Weights of a small mixture-of-experts language model, trained from scratch on English Wikipedia: 128 experts in each of 10 layers.
Below are experts of layer 5 (counted from 0) of a mixture-of-experts language model. Rows are named gate (a neuron's input weights, with its number), up (a neuron's input weights, with its number) and show model dimensions 0-191. Each number is 500 + 50 x the weight over its row's rms, rounded and kept within 0 to 999. Numbers have three digits each.
Before each expert's rows: "mostly gets" lists some tokens that are sent to it at least half of the time. This comes from a sample of Wikipedia text that the model never trained on.

# expert 35
mostly gets: " Championship", " Cup", " tournament", " Championships", " Tour", " championship"
gate0:416459541636502458452458506521567530429519504421544560565542473485591429505542531555501492433531454437497512459579442479456595482467511464461526452468498548535511506565516543543540515455536395580484521476513505500461467405410535496523545553544396572535469490488467532540414484504480516469512496479533524535466479510550442513488531468550431475451410447576590466458569508524585482521467553418457481421518601555469546565512465490443413442541454509603424444487480540474605494470450447525540535521550507498502522425485465433428346569557406480493422478459498565504408534557479438508
up0:440584430453387411498596507493389507443557530512523475534504464496462472615484515481531461502528437420500482460467522484464576416450548501510471563444501565429482448440465644523456450473405407503467602507438494495580470458481499560492438482520455473558599564379482476567390465530514484501588440479456507516536494503504506567445515494508534532448538455567393471470467507418486476509519627569483427535519493495576452553508552501490504505487454496635497473477501515478585474459526441525492468512488460430507438465532509552487440551528597504534451504488422398463435491485506450504
gate1:400504475435416516426451602401442495542624488602559454452547436454468465553449552526461457526501563525437421429473480478593481478462563565541426487415473523425521491548517528535486518599589448491460517495524503538520454477529501512458531513436539485538429521456515421450618466541447466412516573565407547462445535473527533565454519436504523490507490535487509492463496537471401427441457524538526514464526528483594490585542462553541437492536445529509489481493517513397447581501517422495498570568416524486518388516513390423501464432430484443459533525472474529426496504533488475589
up1:597543485459408498484551514423558490412539525537547557573542423492409463464506490475526514500481424511497504522555493540476487468478516550560499537438555481582498538492478513566470517483447565504489575596423429465515599492510476457408469420483496551463566565469513480397488515572560586512505546569473539511493505483495484512468523590472594541520512464486476610437413561488402451465529510541523410516491490445553494497447503498462574531474438527474347487485456477492399518489505442458521565498501489542543599546609636484594546494451478483540486510520444459577520411517379485558
gate2:498439535542606446457502412543531459436582541541507499486503466358497509534526483488488554495598534533581531449492479461565435538516465545513551523598438441435578568512512499488471449564554497599587538524403455471526463515514548558547509590483540458486435543550543444562494509434468502579606410486453513483554413584494520454474461496477413434475540498442534498484526460462609538553482450359528550496564526517437523403511469471520370506505495500544480509459486458486472446518559488534469459530559413533552460540569524498500521587449485464451424450378502467571519535489518509532
up2:484512510532533551518463445515422364522454440572420521545515491440446508473429489453541475497516520512479504513487597460456510497449590562512565577460433508543616502437426504389533570520557467514468462567511500444557516468496509493455492470504552490528505423504574510538519541525525457516597522473443502526498469450435454485545461420553562472519509465598598528577485525512466509638481528553547491472408518368514485540469480474451432496488525521618407550546491470491457519676533506555476515467588483626468505535526451450522481502450469472407515497477518527480487545481372437513
gate3:571496487526481459476589436493557463560553485514497441545564518524403522456471510486522423462504621510545409468507460430457479525527473385483483403403454475516542421512561538430459605528488448381481530580515556470424437515479565486466559479565532440450482470464463565371508495458567485477499491586508443479568476494545566432501479427546517512467527497511494549528547569520525529573505502514585507573390471542470496457504510493422438556574455511441571478437556533542450510442493505630581440531548523520576487586456497395485450519534437533439525472466443457514427450490541528504
up3:498489553526521484567475481437485454524464577515476537458459491487482408547425484546530463464477564540500551533557504536457388552507546451553499585494518551504428525476483516393544509439470496538441455534498414573435380553540486563462416447552498573420493502445483580488485502500428437530509482491701486423569474505514489485452457515450507535503462484450486525501534564539548553419521434387464493514502464463441491493576533482455563469552425462574407519477488569512476449516583428478477548481581534542475516491438480390454619490549470490466460485517506494501427628488390545474
gate4:552455481404476485484470431503500448409493555525550583465540506484458492558528619531608461460503507521430473592453452460565451443536528470530492575485469465524444443455510463521506518489607482515478519478543491472563486537485410503396441479490518475418581498439518456547482493514677399430516444413469449501493396487518557536532438456470452535475509469432515507523504471470506416514524554482503574461636508477388522523506460554490427510504541400487561461481532494549516453495519520525425449480455551466543441532579575490463635514539461477539386478468564535571431504452465516518
up4:540502460455474529383445526419507521415555557475533527570482512433559458471448525604495473481605473492413545446461450609479469412497551479438510433584484498524443574496503543544521506437514517413514562495477499538596428503391432503533470584529554468439514540599516431550595568472590573461490533399526510525556522471566397522498507479502466478487456462586488487394507447481516535422520488483524476432464551589499543459508574574488444488495432491458446522519492478454553477563472500516441524521464473508488411413545528470486468568456561507540513468537594437601527504458398518464
gate5:465551487528529570467441618360542486426418451547515437518486566529505491427552578463481464609501503505565548484474521536467471531550532521465507553507555611419493415468583484542501469482500521554452554495512559539582529417557518518522502455597530388457484513568514495583554555547523475519486519586510572482405523490590417489419474491498445432530446483607482480526638487491570398526528582460546550522558565427540545542452469494482467500476551519518446502574539466490578512479483490552422501539618494467479463503491524568391495517473460532583478510563511512532519508465537486447
up5:404488363475561575443458504476522586537507504424491519511488569588467523552535566457540492445463422524438562486530513478502471553520455580402559524428489519527575547434471449524502468554529489575475494436633499507483543436517415501497478610463464558492487470437505437422483573613460476531493525574478493568541583552404535482435418560478581527477502460502517528557538457442494472516454379489439474504436578545469443458507462511492426528420507522525489570497536454511473570541478381502534460551520498561508499414514469532479512494511486597536564506446451410570509537553537519408
gate6:476499574517475461429518412523408563515518486543496555588539536465514551539466590475597608502488508534550463470466431521546471481483558426566483525467527562553459467537545407555464504571510507506425612551535506461516491477476453492497560529557485435442528504413447527420562464505561501564563495496540577512442482473615425530505545493556392434517480484460446489536543514489547472575483450523563534490512475619625533544553602421468502499486533417498446475535488544414534480456522406541487461537534515463540356505511529527492452466592577484538544429519541479462527424505614480472
up6:399475520557423537538540524540496601487457534485508499498461507468483577486464525462476563443451568477437559524457431517438431529542470494505536518513514542514466513495439510472472496467504460495449461465546482404401506564483440440487502511537548516431526501395523479480550465493456428413520447550494494495536408627419481534519525505508450397478519446581516501453586516482499479547491486546462519569521549497557567464590456475469493486524520428414477667477411553522469608478545467602499431551377453590421505466499465475389481474616467484365496488473434542531486499428499488507
gate7:463435496447536565502465570493474614525472602464410516514513525444454493502579478477547421512520620509485581477567429528544537509504522560446568543496570565451424440509500531485509461596449458526481525477481470473519501547568545530510501424488521492562557473382542480506429402559497503527443459512394597551470487526577529505411525548551497475469556553411592446433523524555514565471513472545461556461538574481420575509436513526524536570517490513454469540496461518450444469532487417482358417428495482571553466478464490447526575478407554494493470517610499552514541402535538473558
up7:485543404583626511472590487497514484456515470533409541518493465418459491494506518516577549573465478508523514440520516556485471542554457640454487548502373608401509469386469506462600518486499461462498464450528469529459512489566522450426496404591511468462505494491595567470505510495519491514611448459555489440371618502542527486516518509543568463464516477440558521549521478550475556504533485508541462492450529588601456458428605478448559518569465432472498582554508554526519538494491455577475484517477533381474469592554453469439532517475574534498521505446565446510536482448507483475
gate8:542476552574474392395489543485475429488534555581608560408463510502439476471464561535477561502557548470474486600469460485516556537485472512453517434541576511585481481517447648546394523491521551510433458449493579512571510494554477498527534429505439557588517487505548454513516487508483475490526485533490525449397452560476442521397402508508549531572574492550559392600533452436551508585563478472483605573579454482437528432555576464503496515518535453537538473463512478510554480449535432551459489554422504520484556441548427506521444482571458423521433504485505522491465548580577491495
up8:536493595533514538444424497559587448527531448585520517493551506480537411563514565482437550530545513516529431492485385514493420399563494515502501529549533538548494511547501473461481556460502486512539465460631549553521480479548568483476549471499433551553513504562511477545587494495492516576429489536481591461529513575516449419548424522604484469490532586527606440497494460479534468497430577502490554561523483478498567561397566459517564512532481582402571471512629543492457516492455412439585512544501476537485553612480507430423421541493441520487454498577387493544485549471550452565
gate9:485549471464513495468530484537560518495570395472514550534493445462510528467527483466504473405584438497512489525424485435492436513446553468415486557456522513513519486549547551456413547454575505605428587572518472520500511418471487422579521406564485534536503479564472514577561502520539453457486524481626509414550613591513382494567482476568448420524506434501574434468478540502478494563609505430565530524468471489469451471521531477518498423510591464494508527456525495565515386475495489536456575521509431549520533540459392469601520436533478521519545502464558485623506582448583510574
up9:464542507446511470564526508589660539508487396431487489483480513437509496476463482571432493462498529460467446483480470427463598529550394571517518499517412591499444590505481493502531485391441571498481529558511480453455496519558506406611615496497516503544534456517439438507449556504423542491441506592467451528542453509550549450489468471530516556504486540538564505421500576420542514536523522502492509508536498535513417513665483403498451430485555509519457492444460610515551553456404523518539586552530481541566431422459486497550381490488545454541479479491513430521517455533487490413
gate10:460494521658542526552525520504516470499489469521453463506537603391469459488487488558575634604541464487520523518454433596512487397501489511579541505484543493479510475549467529476529612536513520502485529556558539486526538493469524494503449526582491526452408452505529465525614524539553494615547552460477471566552531536489443523491524510538484447494425485462550540531514484473436491501528486506556575486525610492401576414486570540450554525595524476607483435527526553583557466524449505549487486568549472336418526542587493593552508503493496497487541480633508530511466431516505462507
up10:456477522522532486594417466499415427477502462570481513461475552477525514448492534488504546429526416517560499527534496590499481399520517529496440486436407470498527367489526484594441561537513546612558594471627554356595507548569453457458406518443528481558506502470482509540558505547509523495508476415483467453482491422552515522506559541515415430574494484440569486543558471432537537487453451503515511480474451423576623476550544560540514534469499551529531502444512533497506497491511586483394545457454483503390441422587559518489481465583511465456486618550498469512505467497456552476
gate11:378468536543428505442456395541541477552577549522460484468485488436476539620421502561488535472598534496604529526531463470460527483424454506559545520607512485440508482474491522457472605514452512523559506438427491520594503537511539513501563480416489475570575470602481576505580505463531497501566522449468432540494481528544469487420461602520490543577399543549529573477484451512476552497509543461531478477424541527555517515416569551561420544465498572511575506479466395600518432481520523527541501467508454514464465480493451547476480434429487410512475538557414419553492535442635549501
up11:479458552493543524514493497550424495531478413485517466452495589610548473536485481507507507510391503407479486520463420522524426569485379462522571568459491475486563499429435404448522538483501404463430417504494410498567503474568476435514473605432490559436498533455663467508603484338457476496453535482491516454547477552462577447462473536456557457594520502460523507518496452526592468490495501490471441499547492426561574562520490513478500494381549506425500454456443470458435386475469410434526496513501522540476430454435501514496450561455521499472527506528498444500423430506475536483
gate12:541537472473395446473523512565480490488487462545509428398515612505363510504509561629488568460564574456511461522510551476538536503432569562549475609580573549506614442445552464499441477450496461512544456521516577487574472519540505433519577572546466574460527489398495487501501586466489472471473459429462483493523453544547442442528428570553461468494498466426546511469453489549558426485518505429496479536415532539478410479449533522535458495553554553463485546519505409504457529492492483510388452576482535504450389587493465447593596488485485533509513495483534574443576533421480430509
up12:438551467503485455549474497597433537486430433537429514518555509634501406525467528521391493458456502512497532506525521560544523545534552516496477460581523474530454465466419384516507541552509451593502494422605457527461511475463454486526389493550471496428436482545522481474522439476522450424566525462494552478516400521617562545510510454445518557476547509508474477470568538549521436572553465517506487545464461545490478458478552541427541470530458522584423448546509510527516460505523555490496334594423453578560469404566477471439500499486416571573493516575498410562403422491527477520
gate13:464474554553427540488485522508602516459522540381416558528469501441574528455427500474434390485448536506505514386566399523453553456439599520460504510440561534524532551466526528496585544480587471488435434599516501448477428516603431562467464492497474535386527440487588494537571504435513459483462396542504477640454485512550477529462565470471542436460490516408593500574552554494508495493564473563507552513561572566504453503392575498439481489486494552438467511493451483463462479439506427509542433569520493521398463479477527520496517491558539522539465469544509494427524536454509444418
up13:534498510429514510452548476634430562547484561533535586465649528491647460556430514505444510460428510487478459499454533450472448500534524553467452479529350494456581499537523513471557492534496504505464462580459497494531403547482447461471409360545515502541590436475506512460468432471495511487479495524535540420523450448476501497524534490560531501505506459459483508505532563472479491451572483526500516499477507513467417535490454481497572436478508413483552417493513532545431544523579550494536425503514563507494546466357462421599436684460546552463534499523463517437543552478433474464
gate14:488411563522490606498430516511548460496536485416391516383579481506467462531447503545516482503611470505524478492546506421488586404464508584480500477555538554521487415482649447481519505430505567461460487495499506659486469566486438501457634440528523506498495508539468501494479488436541485425560544420523519616557546443578497456509504541440563501473417550496455539589499513511507487474497486585550402565545530462536528409490578544497405496475507533525462472569556428529528439463571574569493510535507528513476380531526494486454426469434536460452466446478524468466471457524489547512
up14:451468497452453451561513548431501431487543529490442516518571448500490435539559485571380518561477536450521483467486495620571550493553415407489483480553436451549482533485379522566490380467512475434454507450539560479486384514527557498424494489502525564485527573431486551487539520538434547555534491478462512560503449438521562505451538512541491373490430459528471508476487436482502487513503527428475468459508366530465638494535565519517353500500487546539488598532540453456495416446498464467504410430513477494420501503486534542531481443521503471460490432535505377584581523486424475437
gate15:526486510472555468515514545520504524410499466444464546470510474589530509520453539494441558526515499486542620498473477420461486583598442523451516471541488434644431443557586514412452479502577495493424450456516479547547435464320518559422492476608423475475523423515521469547574476528423482499500583542453497498577503444534483493550471490548490454482453464465456452451533440497594512402514471462481494425598523524517518416423486391538544477540439499446496529476537456524531530525502421519578431551530500429415542502543463537449472474494522441384404516490474468524430483436496489555
up15:369505477470496548538482460463504459476482510458604600495424483383388525526503537556591469512508488561493449507521484540451514423551523493558584625519480527466460445479493439528475496482425485586533615507457453585517435433426459449526421557513565531511517450533485433547504511480435453403515464465510512505508533466512453406493532535532560513456419434495509508489522539569439504547498534494571561506525555504532518484485505429503472549546476521588505505524457566629501452564554504486463572440469463528477482452478392575433478510480487425611468485456618538516610430526454576537
gate16:416513596393501466509462429530474532519445563387449581506493515480532470547437431597545551457453560534553512484454516551448385485514651559477418478522435428537504522516488562471490479473545533500532540439504512492577342427537452501516497540537516594551593511531545465587500456512440447471560466481549558481527515441525534464438461592514511516507441413474567435597502427458441519505504511530496496457496534552537512579547546486516515526549540584485469494548536483410483552511478535536439464435555514394558471512551625464477524501439508460463579520535458512469464579549494462554
up16:477514454623552460527505534507485456538526451535489561447506433369472529501546469499521466464424371525472501524497495485524512561441415549463578574447493468561451446496500553601534551528413499526498538534407490543460498545559509547492490448425469591566449538492459448460494516413460549597540495600466515635551525581530421511540487477630503438463470484473516495559453552616545465511535448450500524520562502411430416400477432522511524481495488448429481519539438557436595477498465479493502563481534474488499531509486507563537511519469376411487542477445431538483550456539427519503